config.toml
n_experts = 40
d_expert = 64
balance_loss = 0.00699
router_noise = 0.1
n_groups = 4
init_std_router = 0.0306
lr_router = 0.000403
norm_eps = 1e-05
tie_embeddings = false
beta1 = 0.9
batch_tokens = 65536
train_tokens = 506500000
Below are experts of layer 9 (counted from 0) of a mixture-of-experts language model. Rows are named router (the router's row for the expert), gate (a neuron's input weights, with its number), up (a neuron's input weights, with its number), down (a neuron's output weights, with its number) and show model dimensions 280-335. Each number is 500 + 25 x the weight over its row's rms, rounded and kept within 0 to 999. Numbers have three digits each.
Before each expert's rows: "raises" lists some tokens whose logits its average output raises strongly, later layers aside; "gets" lists some tokens that make up at least twice as much of what it gets as of all text. This comes from a sample of Wikipedia text that the model never trained on. Tokens count by the router's weight.

# expert 2
raises: "De", "Ju", "Pre", "An", "The", "Qu"
gets: " \"", "\n\n", " A", "'", " C", " '"
router:515489508517502503478536525481453528522538546507443473513502519431481478529436517511495506515504473468481534458541562529530473496469508513447494513462476505538484506502
gate0:475489534491490487510524506487453503511477509528502468532482536455525466520479516517501497497493504460505484501527526486508489517496486519494471507482482508510499465505
up0:504469523491472511466480470487511514504513531494531444520494534447475509498530525526506501507462465495520532530507530476530463542504492445514462485519506481460455504511
down0:471448540530522494490557498502492476470478506486502527510507493514502520499533501509536496516503522516491501468450528488531514497508560512511503476498485469512489480459
gate1:508515449473496513497499512492472539472527502535522502494497535485482497539481522499512545516485496477483491498494516483499476465475508523481471475499455502479511494476
up1:525487518543521522460504490486514522491544477532502489509499500471524522481473454524464495483505549507520527497516529536484544527520483489527489507508560499457465535505
down1:508490544480483459525525501492508503463507504491488522489518526503454503526522453510513445527486532503522479515460507448491490512454519500552514486463509483481514497514
gate2:528511534507503486491509495503480517500507507479542487522523510486550467456535499501533536475468476464463472491461497536510507471500531516514527484504483475465471511550
up2:521532491486526470514487496534540510483516561518524509465509485502473507494496487505462435465491487504520496497495501530513499478470536496495552506527449569488555574494
down2:527474458572471517492504481499483488523495490505471497471506505472483522543475523504518513506525548497516514513496448510527495490474493527553480486508495509505504503478
gate3:504469513517500516491497515520527518469481498470515486542492478522481475499421487489483495517523469527519502517526510515528514512451507521474553490451512509452490523517
up3:519523484516551484506513521560499459514480487486501495503448513507498514450481536519543479510487532444506481522538527518459498498521497529491571462498494497484492519494
down3:468511524513504519436530517515522493502545522498488489499535495548557509583536484510543473532540529499518511501502534484486527491513530502485464464471550513505507541521
gate4:500533523511488476474474485468520517517534497509506504516542504431495524502511512546490502481528560519481544483488507518471507499488531523492539508522509565507485526511
up4:526514484498477523509468555513502512508481509507444467527536524461546523531464489510516484492497477463505476483435503489491511505478550493494472457516511497500488484501
down4:498469532491470513461423487487547530488467482500508504509492537502463452496474489505511500528586445470479450461456501516493510513556493469504530495521505471551498477470

# expert 21
raises: "row", "ulation", "tal"
gets: " (", " of", "–", ";", " to", ")"
router:486495534547512487474523511498475504592531490501505482510478484481503513464467487488467481498494517514521514481458497437525476522479520482498505545492500496512498508509
gate0:523452489485497525496519481529506544512511498476475469465500521491473484508519523496527484492495486517492499498551470469511468518481455510518524500548531492452480490539
up0:483489472532492524510473502521501507520528447490491490477522470522476491503523497472496522503536484476511502502510515517460524480473489474500474528520486430496502490442
down0:529500452486542471502509475508484510501502513521508488498492505505486499473542493526526486465478426514485527453456452491462459513502471525497504484467511503487494489486
gate1:486525548501512507478507499483549484502522468475493469466494515484510490504479535466516534518511511523503506496476472492531489549480518522482516512484449537487488502516
up1:499491492449483500501485493521535473449481476506520455494484485546506522478510519445503502523501548475516474505506474554523497512485529454492470486468452525515489532516
down1:460545478489504529480522495498494498492490477470514524507520492492510503504498493472519504483515541459521514488459517553506489482493495462468515451486473528494470481503
gate2:533513494528515524489509469493502514530501473490520445532491512473465504493478476504496492497529520473463481475519473504480484502475500504514486511504515482502521489499
up2:527522506469529517499512510494539490504515482474500485493504529509458499496499484499517485457507537482452489458507458495487478470506523484514464511482521454553498479510
down2:481488555487521515510514493512534510497531563496505514490511505490531503520514489516503541444464511498472466482491479450469488487455504492503532487474497454532488481479
gate3:499470509514509504569475532542503491523507478474502494513499483468469509494508515504454437457499476510524494503492522483484527524501475486524573481505512466504502501478
up3:497463515504494533533474495541521510493496528483521490550480508468482523505489512471474490475522493495563498492512524442502515508524493475505539470488501511497497514487
down3:496513538467497516513526489543503505515506486505486495543473503546488527514478463534472525492532519522513528485511483510514521456496508499493495480463516512475501527474
gate4:478544463551517526530494512511463524529499540482491531528511485460528463496453512502524484483484469507473520500498520510515528545476467525562513458522473534502516553493
up4:470518492534567504511510531510537540530475533505549501508505527487507514500484486498499497503470468512493451516430542472507514502455497502528504456453495494483487471469
down4:484516476505499549461467472470463480501461472529543527527498488514503471548478439491441482495520501531507477485503523527550532524484490534506477457479484511536464523512

# expert 20
raises: "see", "s", "]", "the", "it", "T"
gets: "\n", "\n\n", " (", "|", "-", " not"
router:475502526477498527494530502512469519506494536514475500515517552513489531521509521535516457516482513503504508503527517527503485472517492499528468459500473500516470542493
gate0:504514518477486466516532552525490536496468507495476499470453484504488503491505518519454488451509487499496504501503522471465481494545455468495497483468518451477476513488
up0:520502453513522508457501482502481446541515512520537488522513490514502500488490485496529503502508481536515536496489484509552504535510500493494498502520490458521507490469
down0:514460493525459501513481501521518485512495520528547488476476474484547487517520486468479486513494466515515498462519548510481476491542452483503521506547478514507501518502
gate1:536473512507505482531493468464487529489542484551496525502519513485485497511432495505485427533466530516463543489431459481456539499501520491510489466531500521505500475498
up1:503504502475536467510468491443488495513532483497540500457529511469528468473481508493516475559466514499507487534450508465529499496494496498514534517483466492501474459462
down1:490509485545468483528463494451540482499522477477511550469525508523541556540515461520445525537454506496504498478516502490510510451479464491468488554488495470476441479506
gate2:545459530511501523490499517505515528487488513523519463506522501526533519467446528523543556498484502505515504533520474436500504516533528503472508491509460495497476512477
up2:512532487501483548498474512528536480523514528445514495488487481500510480482468501478521481496516509473485534493530528536483491479471475475497485488510502502494478456530
down2:503501513533515538517511530489517535495540474506512496522507491506501490477481538466525495502482465478524497541517529474435478485494460494541489468521539527504494435529
gate3:504493483536517448528523497473495505479531524514490462557473521501501521472490493475453528520502482539500487497476502494493477519496456525503518501433499477482475471475
up3:472530496518502473517434535540557510540515469503511501522482506530514516499486481507464495523466485521525501514503493510511513479499527504513487465502485501513512500502
down3:484540519512492507477481503494510501502520442516489461507483498478489519521509467500504507492508555479510499467505519469519525520490504483495516534504493526501514513527
gate4:549493543538548529457507524507533516511503457477511513523512471492543488516497479560486523487502502518523498504503481528523557494512492552515477512548516517522488541493
up4:491477496490507520477499499460483497511522476545476528538497481502498540455500511505518455497511513496510506465527493467474514529499478459499470496452504468510522495519
down4:522525472491470453506522482471499505495452488523482522545503466508489457520545503503481506523473499490473521505488509473517479508533513551484518528533469549507520494528